Below are experts of layer 4 (counted from 0) of a mixture-of-experts language model. Rows are named router (the router's row for the expert), gate (a neuron's input weights, with its number), up (a neuron's input weights, with its number) and show model dimensions 0-159. Each number is 500 + 50 x the weight over its row's rms, rounded and kept within 0 to 999. Numbers have three digits each.
After each expert's rows: a language model's description of what the expert responds to. This comes from a sample of Wikipedia text that the model never trained on.

# expert 13
router:499527484533559448563518576465443483522583489507478534480487530474372492465539481483534550463436653574488532450520546451476467482591504489485444567519552418422557500507455508542532541423518480461506500597410533465418498391469535387473505527474518527510395466550487519464509406559531465429419564444490501551473484448412555435533523477450525433503529449446526536453433509597504543589504463552486579493564435430533408551525492459443475527552516455436503473475530576553426524441524544
gate0:466533584484535526436466472456547548466454556487512482429522491497472553525439467394572557505472507450498420411462527437463542524446507492537520545413495452522544408489579567382571482551444443510433494469476531491573490606476536458600418599481522484539448494527629494441408489543444402529476506464472438493468565427521472480494450571454412536455515477548589442469563517484495465506493493489504547444383520421451464499488520554432545526491502461567450370519518483515522482452507572
up0:559510479467613542522587448475524504433534449577569410446467581501429490555431477515451579625518522430546430476470478480445511518505497538473540523424483430483508510531451597501457527516482483520478418492410482521537517472477501509466457511556471445455523515559420411411576561503426478533401541450456431474445527432513457540532500433481397435456540536520463481458505472394558484476497604630570540516406497525511456439507449518557460449595554524490468460465550539538506427495470508
gate1:559483360478447454508501459481495449572502531432480530478481426582529469569482488446505470536545514460623539497466517452453498520368480518510373517515564570469553602563476458515493499514526468558530559502545497506539501426488563392441484565507502567595538456467523542543489559439495547569425482509505443496426509439476464509526577438449453489566473498586599494409447546488541429562448569556479447499473499507496496477572534562597550501466505545548414495499409527474599478429531476
up1:499500497530420401479558508640516529508531460539522485502574473518562470488483519434538431505455431554513556522461452549547527454504482516506517563437520496441506455428472416481540534491515380467538492470489497470488523441511501430455509581510455548547462512500506595645464521475432519541388504513561509448384514471467456514439398473517458561673478446461535460532453500580550454635450541479499522519480452587526425456495508442500529472558493469558413545470521476526479487434587455
gate2:559463539472516508443634514455493579475521485517482530530507470494498556501519525469485471495483509565523558450453527510523509590493511479550484475536547498620585373530458595549519480496548576362509518495491561559464423509412552524508504488415502390504514411579562503490471569510555494543538484506457536427423457498446557452576495554561414518522468485562494622480456478456522442486488468517525589447424547566610479507474463457551547584591452504560470445526521425533536473503402525
up2:437493527504486512412577456522435516549637501538347566510562496467458565572469596456561493537454579513464555467473534444510485427486462590506482453393559508540593489464557493494456542443545531465436533487573515456521450520513479609504550529536497503497413523601463501403557429503473480574530525471545461467467392553476565472416535444499456547464422506515548533525509540562626521484482486504544461479463571600487528477472549520484481474480418492449486552503538535602488436492488480
gate3:422575479476466488580552492547498493428397534571546458556522501514555493511456565537491399531585487582512575484521527483534531469563535518487467550486514468511564536479533574468506538518530435500559508470483487517550508504495323535444509509504478483504493461452504552488469509554450522403551560385545547494452478459475566433558482579522420424577508463457513473536625520352465488533483465482468545427636544465506471450452515505449435524450414504426590468504506451549492473451497398
up3:411435445517578497498509497588482577537526500457447500553511528412537413416462403541468498486530451585485524439509455524463504481510528605532525562561582489514460497498489518469562527498509517512479444509328499500424473461553439554422501582588440463556544457525391471420418564530490487448547487536479393567526463410482591429526551453558443466517450492511449509508572576451474460598528488560534545484512542541512414507543505506463483497539459550436468499535418517505506479506547600
gate4:490541444424485441469556436504537555490467490588470527494504482408454518505431481464521485531543531583469523455504563478496526513585486570472513494547481557460467534456424516518464554532552542495474547511425532480457465498413475503548452570546634545456564404515465610407526589604542483567510421545532528497521541484503541444458374534533515462499530510502426532477504428469417575557472569509520567413462463461555482452423513561492562594453467379507463481546566451478554417561567475
up4:599453488511564546507500455578457548463473500472522561528490499431521481475512379585497612511555540506503448542534446378550404512483512534457518401459576502500533508523589541483520498514496513487475447469491483595442441426476533497526526598446506482521532510460464479403539516479562493565373515389428532538488423408505536525523473430513551504384471572418523487536389521519532487435551434415509509530517552556489565563462482433487493533575558517493528563509452557491532498549505607
gate5:502536488539519508521486526457621390405536526566522517532545455480438472508529450582582516553421486494499563453496557430459354466495420507506533578522507580513550523456469528530502457564538487466540440563543528461486589554501505454531427494563514427415458503427425532521488564496512505504540555501491447428468482529512498486528453565519538440544479504555469616534522500522415518535401507458490431529515591387507556458477496504510446637515526520463495532453618516619500399511522516
up5:521455573453508565521605501498468552522519567564491561450477456556523549511467501508535491514470537577516575565467580502425478602486519475571503490577484447415537454500627551500513469607531494511416550561441495477454503507498484451491508493517510462532445403376479542490465480519544517451488544535505591497623567455470506420431486531457536527514439481505520463448478493538584565469474569470503522361416420544533428549482459548456541481448531411531488538457443521600621484478556531
It responds to: Word-internal pieces ending in n, such as min, n, un, ran, in, as in amino, administration, length, ranks; also United.

# expert 7
router:471505472542470436463524558540454449526513463580529459510467517573595516512489439502518577533543516510448458421359414446528487451556573517536514476368561505357474455475473465418431547549497527462463495547506396490502482480526476520501475384457398548478549484557434455529462511448475468473519565442563540517566445508498454468528555510508457542424506506458470447501502481441508537485466619562458472436476568468540604509418524525456485510450516509570409539478568423492424510384509537
gate0:457545509489448374556549543430483506572518473557493492497527442403554460439520435435508438460443516396438541528506568543469507476547518531562502518507500464477436413573432478553442491543421492460511579485400516571513492538493556416538419539478408489519450499507477461462397562447451500604525533539529373602513454517474519550459583440436469497556516560558452452453488558537492499607571495557607494493554497486555569444564502539562494540483522465515584548491493482571477505517503453
up0:630408547499496549500531534613475437528600470460537543510518492530557482486409539528514513497425448541560492457457508441412509492534610536540454531491484527551577582501534495509642507463470519486565515512487454493505599486451565502534529474509435454478480624431458439486544505538565544474460557519508585466442527433407459494592447514631518535585490444446450487531456510605508538411510494508499519495540420516565560480425490514467420446525523464485517414527499554586481483489538495
gate1:486503474518554513442440472482409592529407465469428474531552518520506428546429550584502492509505495472462435472554449451499517481386435550513432455522494413474412555525517556432516598489499476431456543533502537465433566486452589487498518445556497556456465524563472473471478535450454487491509575621456583489516472602479526530545391568619519513522571508541450599440425494426419487535490494473451556528463473431560513550555467408509492463570475584457486562578576499546524477493464499
up1:482548553540525483340526482420503452600495585414424507612559510581499544523516416548497555453553531385526495543507532482444483435398488477525496404502372533526450457548496489512522496588542497495524490583544555491488512547470513520597533389535523563579436480502459569494438548576490547505614522488478530442550465592497620558597451480517514516493514502479508504501420519460504489455527524465561469452562472468455466523538575547493516469476522519460484556503458556434449528457549483
gate2:516441539511524475499518584451489626491524521486385577460490485458615498462512487478591584560487493476511520406568522540462598541539631470490539443473484543546485511484341517473441460474559495489537492480477477481438480503574471574634482538517545481517443509477494471525449477495517490469523573495443503406497491527544466511511442497539456494453423535488449482463503474508480465466377499479511561515440424571485424451382467482451487437578498550410583442587549456420462536497539548
up2:508473487504488356547489559462556551499429477506524465596498467479559423471441506501518531381539459552479520527630470464506599519487549430369404496524526446487586525533477407561517494478500494484522493462473520473441540487450559512493473472635491428522544504450495586563453556426446440486546518492536499460422524516485535439535481498514468428472544460491398479445477544465463572582611510535559414575454555508481497391482457524455438579551400484541474473531511506511495525551490542
gate3:473530473491502534461625532455525504601540480489530435479545542418443548470527495509480484460427469494527358428497470472533576541435501452523444567425521512507525552436443421475494590537474538601496494552502509452443491442484512537597470418436488521545476446527499506488473408453454466391522495435440473514491517498453487485428531516547565503535466498562470484505551535574598426499442494465453548436484536429592453439415447506580442476497474436475530393504383579427547417458491525
up3:479433498502522502553659456455457561679503570516471486578520504499538557558512565541446624531447440491495454470502496552515439474554457558417537500499498489507506419512439494418486527479466513551453460533509432542506547453465461403530478546501447552566473518428471388453524520436500562561560496433354489457578543507496553455442495534458543496511522553561487478529415460461473497518476449501471516462519532596549490406512493433535544524463562578419522492483475511536586483526462404
gate4:458542496484534510518445539491442443538535478553483483569483462412424518480459490372453568448536570526527548542404544545482502525613475552480462464431451464500519466517439456453555477530461524444540512534504532404541524496514572547471542510464540612464516553550549481531432498420475424467581497423464480465538528473559483569572482521485535667476527434513445401530466428500533529421644546443522586528558425509463511544471546514452487591427498537518447554527519560541543483420510483
up4:518566627534562529437594471508505553483505491472419461484485495515544590375521546491453448544499450478483493407457526553550463531498446543556463475536480420489544543467479446500528489457500449607460377514532620484640459489511488446460535540429474534481497567473497538450560480525416465484583460478463544570490423525422537456515548554543560468425574486518527520558561431559477521516539499506416556516600470459575521392528492549503430526564429525461526467506483514517514510515394440
gate5:573510490540568494465468536509514466461456413461575493423474485441407479496538495498520559513529552613474498604529468421569482478467524554460509509507433448496502480466539429458523477513560608504496466427606486509457473516501483515534464387501508452508466546570485462461481504461457495552551438541513525491533502576458636511458568551501417393455505406617537443573550543518415416459486587572478435503497593534428495468490521504469479469531536531537508391451445519564534386555506553
up5:538514511489558521411562539514473470503424475551475559470454494521430465602424503573374531469428513483435464499480457540473556555450517475463535458524557503561490451649517491489459481484473421515554562575467527525423530492498572521568581536494514521527443497602492618476530442506544465440435600558516515519458613415425475513476504495467577438436519470485463538594444423489515573444392569487471453490483491548582482493507527504559512592439526524434514563454521500559546486503425456
It responds to: Hyphens in compounds, ISBNs and list bullets (3-day, colonial-era), plus mid-word et/ver pieces like whether, variety, Vietnam.

# expert 4
router:468442545449608571481412556457447544507540509496496490500512472526509463482468558455547482527523549449541606577460499572450518521478504573494527518543517485590567470470455534542551493409463478518508478527511544448533566542485407505443422534377476510460551545476516589461437517470414486359577542524494466451501472501545536445484491490425504483442515529503609525480568480553508465476607523446525515488473371425593426488410457481555558470561545449534540486507608537472459455581518592
gate0:437530520541523590471399460523472494449456436505564543477482549507574622544459452550510459526443497496506529530536498493422589435505500460520536531560525519535521568507475511488523542444514538525430472527535475481548419500472473651436578542531551504436474522529571524422461568537530456514534622515450552466461571576602585469525607472459540585586438533502479469454511599496541493570526533553446529472385451476444609529462536406561473460459541532465471519525506465446454501498433469
up0:457527551496482570464599539471509487562427518498539586571453528596441493503501537463480507520579439564613514538440546565542532513463445526557517448503436525507533617492493545524542473486545460421434449563498541441481409522503493587603508579456529485431532558416532427466515555467531518578525543487508489524489422500505475486626538484569533568555520463510514490425431476614458492473490432524439421414494508521479549561440490461501497443562401417451541553457396449464524502486503567
gate1:517444524517508541558446481521540461461480415523514511460519384483469453486562437453479565510453524548456485603443475490534487526456616472547556541473436506529537497512481547498593515490542529531520543506526540512529433477500479424473517429406505517441547546409439442576498511487550458464575507483532461522485498516534497562466471566590412610503547544524476492586516528536432364443410403587525532491433488499479586631476506630504466510480524484464497456483603499570404488459535575
up1:552557476442400431573572475455499478432627529503513568459526498592593602531435536495427466481557551367520531525532573472483493441620429579522447479604506448470453460556409481537369514485483525479525462486529487495529505497444455579469572425501506614538498480544571499465538546513483507485424556498583467527467520430527557458508521444460488534496494513519601559443507530462519474503467525531448490485420539467490472470519469527466565506458466557621476459501453580458520540509462549
gate2:507487504534511491599556405498523481505516478580424576516547526456450503525502504513403544476435510496609599487465438498542488423482490529459539490449455468439586499476523528552465548455505530519588460471527642448481481465577509516522480462521511484468464520392474520544511506492495504452507554441379492475621602472512591512534417500409489516395506480310542519528415454591548446473490510549489519554538508539463539498559495404549523417490453483481509428501557466441525494517530501
up2:550458467606569559595473433465444395518623620573394616595562538479561509527461473463405540408463558579507543552486510418480456609460466514475503569549491448512533569517496437507544511540496513387484426464486448477478489512493454509490487519458528494542510568408445485520464496552593505470527475570501476403464461481400497479508528485530500472519579523472494547536514509444455512470483553393497504525509509520595504545506535506523532612500472508535460562445500548503406472474539487
gate3:449541496498442387512423540483543529474595466477536512552501537548466426556539580604575492497506536508429582577550443451425545480474479482478582517554479510547481479418438482637448561591464545501409556469519621539583515481533554559526468516547596490544521545482507458489501466496520547440535469560484512438512521501533466443592559552457537453490398490429446523521446503469534630537469417484496435473482548496441452515518492508536543503436426483483453555444468427462567589534469533
up3:567467470526531548528541508525418558523538538493397454509424460539512523526449533563478565523483372560509500524482518563553466474514504617619470544448494398493465476482504468479556465503490460558565460614475420527544443529428443485489396520422417528414532425494528491395541554474501524468438440556417507397551470522497462487516459461539449559546543558461548542521569511557588443575521481588418498491491513489589547502454575584484572550464566443499496512517493525419497464472512481
gate4:546512456488537523524567504476491593507433440517431607568415458509479513548506480498452620466493539504562398481491573570500514550521504548498479405519413401445567551463497555423544466462469519529517554483531443487514539541486463412440556616454466517501482512536508506475473547450397394495530475562456511524529589451513435499505478532564477421503589491543484470509557452417451454510454463438543514448384482449377553568482474518471512404529530458416553511521572487498454472575436472
up4:363493497432516510480540525582447463458469502503497488495450558506542428469537456494430596498514562456584459617526424527537537439456491481473508486599520547455549508463555468449513468582531491516487477542478482504487515430511548477435538410501466489450456504454464545504465578414532418516491477524422474560537488530557540515563438476461491490496489565509530453540430427638432517313454410565443546463569570524527473521571546481451585460520459513540482504403559556503542497494584466
gate5:475533574435474429624572556521463516536506488534543435546508539507450494547575473548494490389499511501408533382440556581399447470614523568589503487516498521448514508601579449574454498484485484469538526442466560503455462516482462590458502517471447452524452511452448491488582457489492553538443428527397489503520423518406562534477450518549505570480436583436495523535471549531527582471529516537456487521436556557532519499529565487480381580560517464509538420524458577542516544477581473
up5:544579532550587500520487440537490537450504500450478528533419533507557415484543553375543550457574457515547498491501499328560567555391480525519523529436507584537440608477449381408504570516496520517514456499508461455552536501532624512485476512510521504481492497513514532518430565491443520475492566487470463472446457534470502496555599507589483496523536455549482556540537568497454363527502499498449453523503480535457515451482593548599518562478489392432540512433468443573554515502498419
It responds to: Opening syllables of words, mainly prefixes pro, re, pre, con, de, and ro after P, as in Prognosis, rebellion, prominent.

# expert 0
router:468519536565519510527574528488430434434500430463532525505515534401449516424570502537522536561438414495596507596549424525527458484467499403447583475453480489523495551490396426392458516478558456468420476519552521471530508502567531519530516440524433355515552487481557486539500492513534550475392505411564529523507599517547499458558411552568491463505442568449418467459536566579504519465462524552491469582479569562478484463547534468570510476451579460414511492502565487418492495516437425
gate0:515563469522512518488496434531462481456470474533456560486530637491411466431413579543515452484503533458447469324496504540530451466539437413483481437450532523620513518430571477489517515441433482507455598563425550498462472487492469494521484531483514490487497515478558512384485548454465610501375490472532404444535537519506518424418559500523506447463549473489556455464548445525418456457534568475545605398581575586461473506482507510447492501448514455477439516525531544452568514565514502
up0:526579506417512427436379504384401473546507464431477461565580542526482471553461478570514503494526489480518520500503543463369439538546515492523511442515586493494488542478447487462483514512575413618483501531456520464578575517489508474533457492586438499507534531573427521441439513480488460553455443640525597555500522537520471524575509459590531530459553467440465494444529459502503461495541565491537544397462511568446493529465457551539485534499455444506497509501416423519464379485497642
gate1:475511666574440423464509544503514472587509484441545440427571482405538542537509544565506582522512472570569462558410428398393473577501484470484544485487531535470470459444512493539580545440536497488557538511501572583485556464564454497565566464476516542506467402593522545523513487505464514479515533468439454455471486506461412519513509529489464386674501534453452511527558448435444463480452507509503531523505493493534521475528522488536602447523470499566482530469491474593431514522595431
up1:508551438500408536436513450483528461512442580525456517562413517541481457508500500566508509485440478512496447466483434464482382620512511627477465489536508599483555430510546487525476508452466587505493580455463469497470532489559428424476505417428526428561513476466562473550461481434456512531559428478519566463583548490432541512539524460469489497548404486655488476514439497479554576636451448492451586544512534509510554526519534402525512493518438479442486538543588585507457483480526394
gate2:482542427501557588547450558504503470477549477506466507475400547467464447463515486466462532504455496528510445540540452432545437533505573422437649461532526418457437440483546488557448510536488439453526499463565430518565558447569481537489516523495494409514439522464592497501503434591464516535480424486507487456589521495435486458444569551364427515573408443544576507550444402532496449464508488535549460498498499435405457546570545512447585570525483540527463461481589499521534472393428514
up2:524527507469503440432520487519465556477481440514395497451419421448577482495454471465605527460521412494489423474557498461509499584627449505517599475473470469503478526610631496400414564530452507511483582480480467585513402560432467452562594521498508498471561530480476529527446525462473472489502490562498491433502484457511473548541503426522528451511514447511484560547468522461489550502399392535557499498493466618399476527466501441415537511584485454476509476532499604479469594519592521
gate3:499484433468464597520368547403515557538527550507407507471519484387428508419512549550550506529533418506494524420469497519488544561533480581503575478478480441441529442542498490534513481608467433469491570487431607440563482562543567459488460501409550457500489461510478552485542491547545522410526414538606519551491448482618468507558546517440514451499519441512520507555536523495467491572455394486525559509494494528378517564499421397571451520486546481488588454454478478496444469551464460
up3:476491549525555495514479502577452410430345514488580501507457554591525446511486583523411487500508466503526504518530509429574515420508475459463470499576453482532434490443575504430488478499500607478596469493485449546472535426439415563500477500569510500487528582546481447481468545515453480569437467484488545587541457485483611577540483441429496485517512572451509531428509619499530562463467577421465518541511455394503413511533528499453555500431461602498485552622533558494466585500478528
gate4:392486486535523507504441475560485515464523500351468531469527495562592484550483540502518559526489475545542505571501506573466520492478537466450548491529519527517578440551537431542486504454559561478527449452489574468410482522497393512473485411445409480408545440498473459544446454562492519441561533468438550386448448549444508530555551516554539543480464533515501382485508560424449532507504556446524485520502523635535441474421477586477418588501529501579520488488454533427393550625510464
up4:487544501445462482451523462489538448413433443422579478479474574372481528578453479463491470558479498594516509496557529433565561488459497459506464464436480473606527480595479528456475455465554590527516575514538473497623520485420472580491447563378585543395522458556556495376469462470487478514520536533394468394498478549543485480463559491551500458465557467466483547495433538526491591535556501505528438457516549505400530458421483513481530505563544577480542492524554427442518573484533482
gate5:516492531472500547599527614447513484524440463464580519479574542487521453475508474494532513433450397493455506543489556577505451423492456492492402505455510463345568462527522483545449538494515394524557501508523522448474582501506562520593518526478474472499491487497584579579501463513519473555472439557380493591540469490463461478493410432428587503491441498536507486449448521556519513334560604484527466493541403559460490501529505479470478448465495472484537549576549599436566486557552539
up5:501519530400433464522528437419542454506422465491491539518472446494490472432530465431361535504523540441542454568484485553505552474504557519441488450450450421636469508533430453465595416514447542587594514474563555460570534460547448439449540526566527518478499536570523484519516498543511512556616484488489551465434557531572528568466474482496448488571575618434538489545391496514518423509513500564559523413476498490452554488605578467479560517560508482430550505443432471520496565485470505
It responds to: Single capital-letter pieces in abbreviations and codes in sports tables, such as FW, BWT, NED, plus win, Cup, Championship.

# expert 21
router:488467521494454543487621393507541474469559491523482473492419372500494491474463563524425563521487546436558442475491436479439495561613457588457373487518457492454434580427501544525485492514428435522592471550519491554501560512436530502467477570508493545484487571466397510434539589478456431459496460506528554544480555460460465589466531624464547495506544522450522555523530495547420538527526488578567481421541509453538470576598538591483521565564434545574536521499495566470520463496439506
gate0:526387548549567516453468403520510498565530560579472474527556539515448527517448491435465581470422424458543569502441502524574550511558529495561473534514443482557585497543555486530537508555551477447547478444541471422444476444483454503436457478477497430561505479429475535406512474513482543578566505512386432464455529631506513507358476519581437505485509527493608528508463514493515546460583517564543531550607484557524549518485500477620417466508440515597482504505477577472459555433469462
up0:488483592471489453570453596516489506422514481511526549431448510458541430464520431516540406530478508518463519467496448499516546529392504475450444428469492462488501495523447493514450514499505565476467491475413458527610569522523572533548571473547502560438533559453515560565449547397527458472449551449608483438540629332464552410579538473459461533507450475514549445515461493509505532483494478523446503439461492527426522530463510633350549520509458532528565505522543523486573528443435479
gate1:444414491540503512556422434537457581531590478524494515466453462442476485500416474430533483571537476497542426465492436572475612581539466561551501508502515436471531512434487515442422462574602485551510496436608515463511529627447558442461474473444388513500421576497410504472500505512536576511459482532418449529471459527518533597405446584483517529529549525462499521668529500571502474518438542482470488552451519519446456515521576531463537550501528595475473473456531505474459591516472516
up1:470528460513599505443466487565430527557599487454528472551539484489441479544485439369466525445477493493519530474585440520545527542521531525497334432551551340541569470488500462517508477533458502510489474468500538453580449450527528500565513494400592489526456472527515400551487443474458393498442530568456489489559518482515514465485514443472488462458414536493500519463452524504530525553592411596589494488441482445431501622503435580457448517427568466488484526486537544556465529468420479
gate2:507455482479576482451536526458530558541459528514414405492494519593487510563581498482476514429500416500576416518592525434553529464518414539472474480496436483431503508489500450479384444573529559560502519482485462450517464544475451473439487605395617537525481462462465587412438481508649489414516514532596558473526510505499609474445480569510475489459485458531510531527451450534435525527550465517479548478589544484487505601471422525530417500403556493547474438425499522449471537565458501
up2:527476493449526521417521436504491509485505533493439412478511583604514521494623504544565540406501504571574445473468528489437533517465445589490448538545453417455510449518386485458447404518492534446442593502497468393546498619426585519475529478468555495542463522548551468512431483518543534449454519512560589485501496490441493544516563548559458519574413462460470493491464415512474569491458502602575484489531462568472482532493478581485386517531519465515530397463475483503444479466367441
gate3:561481472464456571481507467505541414481426450417542571565513476477483413436494503493532491462497536475580481501502462446537532510543468514466520468546495508429455605434495562402507428480441547520536504487509481410589453533534484482540513594573527514556448559480543651459504543468435565533405545498494477426531552513548445576460503585508462528523571536542487426470395552528577519579437509486493506443482470491445411555513578458479524467608424519501410556571397471553555530534453492
up3:433500518450447485440531559495468424525464470487561656472461444477558545480542356479445523547451567481508510609514466487523450485495453530558512510522506541429519409536533542513500484538498511483493568496515488567503557589507516488402544463516525487472567473490462520464457375461483514389351466453551346595433493495519537583436469472419542554476502499410508479494455479521507523482490514483534505577577533465481416538534542461493490448438572468517564442441430440548516472514562525
gate4:514439499609432509529536448459574540591470562494443502461609508506556607555489508456488474510536460547470515560537504417459530584469550496417481482491466429463472494436481607518494501435584454527444511546543578489375539459482365500437504506460514480450498585466488451477486533392424530500567500523494614452499518510478531492515475476446471510657412463591514550523497397503472456483480542465585487470495567504558495512537459453527395466505466532472472488494542591543515561479490449
up4:510561554460553483519504507528536501510540496526599443442451492432533491461485483484534518550544454613525523482406517520571511497471533510520508485449566513474471553508582517509517485530570459524539481512530469426496409488510469463618555539571571589528501488547506530546451492517547494406452505512399419529532533426506428535466462441458500404532630504570515396472545472511511390724452503526477577504536572487500473418488462574461454509550536572534506483458523551495550504554576531
gate5:546450504487599522489554433558485552513537533490484535660437489546486522472484458475433515582470543527443467428532488516498549576624467494335458457575481479502526592511491490535493516566527583460566447464482496463571440468529454448520494550447518545474511425467482595479462583532464504450503524503438588443543414535516443573544525577589426555468497537561441566451487532540534432523496595527561512542473452552498531517537514492460492491544512506434465500434464620489528478533387488
up5:537511521516532480534427455374546520488428553540498487533479532459470534585520484578430558470521566577467514553467511453577462475459569491540643498437575593477463550562507389579481529566487461471528494494519516537556471442518494517390522530542566532436526575458521532467478430438536468484520493460475472490506541456534555510453510405630499500505533488501513488468556407441479444507520493463521472557536531407520647514634455489543557470446446423476478511583529381469514523527478480
It responds to: The piece ur inside words like Transfiguration, configuration, courts, plus spaces and opening parentheses before years in tables.

# expert 6
router:471441504534457544553483429404516524456393479415494493482492390587559522492553500525503416500635566483476569479574520467463512523511514443511433459560500446503515464521479466516447416451543478492561484468489498435504418459555486443494545536506555514553387556494568397490487472430550510525402518569485487449529535404463524514431532492407520495467516484392551502529441415441545491571475465411576487528440508554507560457490582369523455442554517464500584481464507441554519511588512502
gate0:433507594545479507466461542531627502430476557548452513443490530411467472523586539528486537520410564455543550482543511531487478475362525531556503595534462543487556606565416561440460558475474467492534536481485499653535588546569450453530432481581529495478443457528507538502544495489458541481459468509554558570522528481495522555565468445518494462485499529532463462486529526527503462465498436494563526545528538606529634539549394490482548501401608453506502508505567500472517516601588489
up0:544469538543506419596443431479385544421532573418553545513512422571511501514481615438471508548556421539478417514490548536502476477554544506396496436486542532560472445537546507539621526522532511458463450530448551440414543487487444507555541485472422527503465597449460486526507578460544558519500447664486439542497449452455520471422490436463555546521528453499505491526501444547423563483478660557484538528486419433580472454458495488557478454492493478486474473553486540458510515480452535
gate1:491572562447526536425480468550567527547544489412525594549475463444462480528569499459461546500558503483517568461542463426454541467435451496468518655492477454518455464553461440430486469480519537510443548513530540542443565460468526558532549486492531523516399488484515594515521461537514490428497532449409528573381525584571531489525459507463541488612533507496543596363421468495541388523410528566520457444408459512464500565464395477493489504547489448485547492551419441531534510504572482
up1:520433467432493491498515415481511499531476488499512592504545480491472449516468488512557562496443440526592537459447434514499456449523524398424509438567540466422548491523518419572553571551589454525562517555535559481469559484520564461537556556509477545455501507576440506523548524553534502516521526460480442459473497545432495582530463385457567459454509350373515484502596538531559441468569508513608564517525507617446505620490459496433436534562447480478501523546496593496501473572452566
gate2:421455461456667472567489401465473473475566511554385523582491535441543447446437449454495525535538499439511499489401439559482463458469506502450497472561521424550508538378547536498452524526530492589451505520533584526518467471489453482563461498545508540522402457552528456553559480468506543524465525544549565495591582564496488513443445539445513426481504592532432429494500424487557461474468490390465468484494459514473421548473481620469540515449529507633531479452400504482463463468539493
up2:615442542527472420505518433416476413496538435476511600375431447478440616482564585457466486605465529547479459507421524393519471524532451460494556542469520522534440528527528465479581492424479478423483487469413434494540489521436491524507519450445544489413417560433463450519571508520499516443433540516437553549410501485442475468522476433463518561518498505500454423421506578478452583594500497463489488520524489527439521593520544402439568470504423542461428478458470464526538522505551495
gate3:491439414526558498509519414439570495520513499500492515515519509476469502560524501491496538602394516443505509473492566607445464382503546590482503535513543510513477434554524543525517455525478563499377421547489471530486489474430463500422538556460524509378494498501521515449536428525402495599444425496473442490502545457479626456523454501623513503597501468423485468554425436537478545556442458511502570498444474394448537521526565482460578540405526482444466559434416502565476444500431524
up3:566445608499572523542466534462482478509545515519474497494474495551498509392454486474439418603460476474544481492446445442516574447521476576536507551499504501579511542437526490476504482612492464515525555458510549432584564491536491404442543451574525541458528439541484574496454559453551576488547582429494486472570509560536477458394473488492534499523595544532516384553546419507561541520469547423523527496442524537458474473446514500524446438520510578580577443486576362464578406472443436
gate4:547482433531535466547508484534456456518564610580445475478518553451502459479570503579532537487521533574545531561507486494458454511426496468501456468524409577557470465422541525541518534403519625440556450558505505523430436488553508546536454494447548520476486494545490532498462493479441519508440474480578500542587512500410532455524513396513484606423521544475491576518560510537569608454578574567477553500440508487591528577511488634516484505492551444461469411440458494530573643471442492
up4:457471461493532535532512459510550406523457662521506497401498435366470414576444553508576473463560526487472553491497431452518498459448468446570372542561489552559401558484523444539563508506498400500473434524516487491464543434447417512486494519600517488496573579450525438520472446478515442599488500420560453493504495550420614500532445466432503485455537482509525480458526524490565483535528525475472576434497515453463512589518533531619415460547522449450528465489468497435451525477520542
gate5:447562402464522473511493411489564450457443569538556609479500450415516582574422474493418585512536392557585482541528503450424478428476505479474492522470411520457588465415389509518477432484506437541550468460416595507496492540463479533442579490468474488424489519587495475463550477476586517504480628507614545542453522484471580451475449569445488418494537562502529521481583575515450485498492452486384539498483521430530439525472485540487521449559496513525515506570500467562503527541517482
up5:555546453471566519439553424538523513578529447477620440502454484469519520470504482567575545534478551473485468444443553571519463564499507551517455455563540558439426498449574490461487558477509406520505516448591511506460546532552573426504518513487495611491524505613501556493466425515395547416443430524513549395547514482527533484590488449492461452506444535491576431447439416482523431459590471533586587518534562492518620475483515568442470528518516545488463524515535508443540480481557632
It responds to: Articles a, an, the and capital initials right after a preposition or verb, including word-starting a pieces like avenge, accept.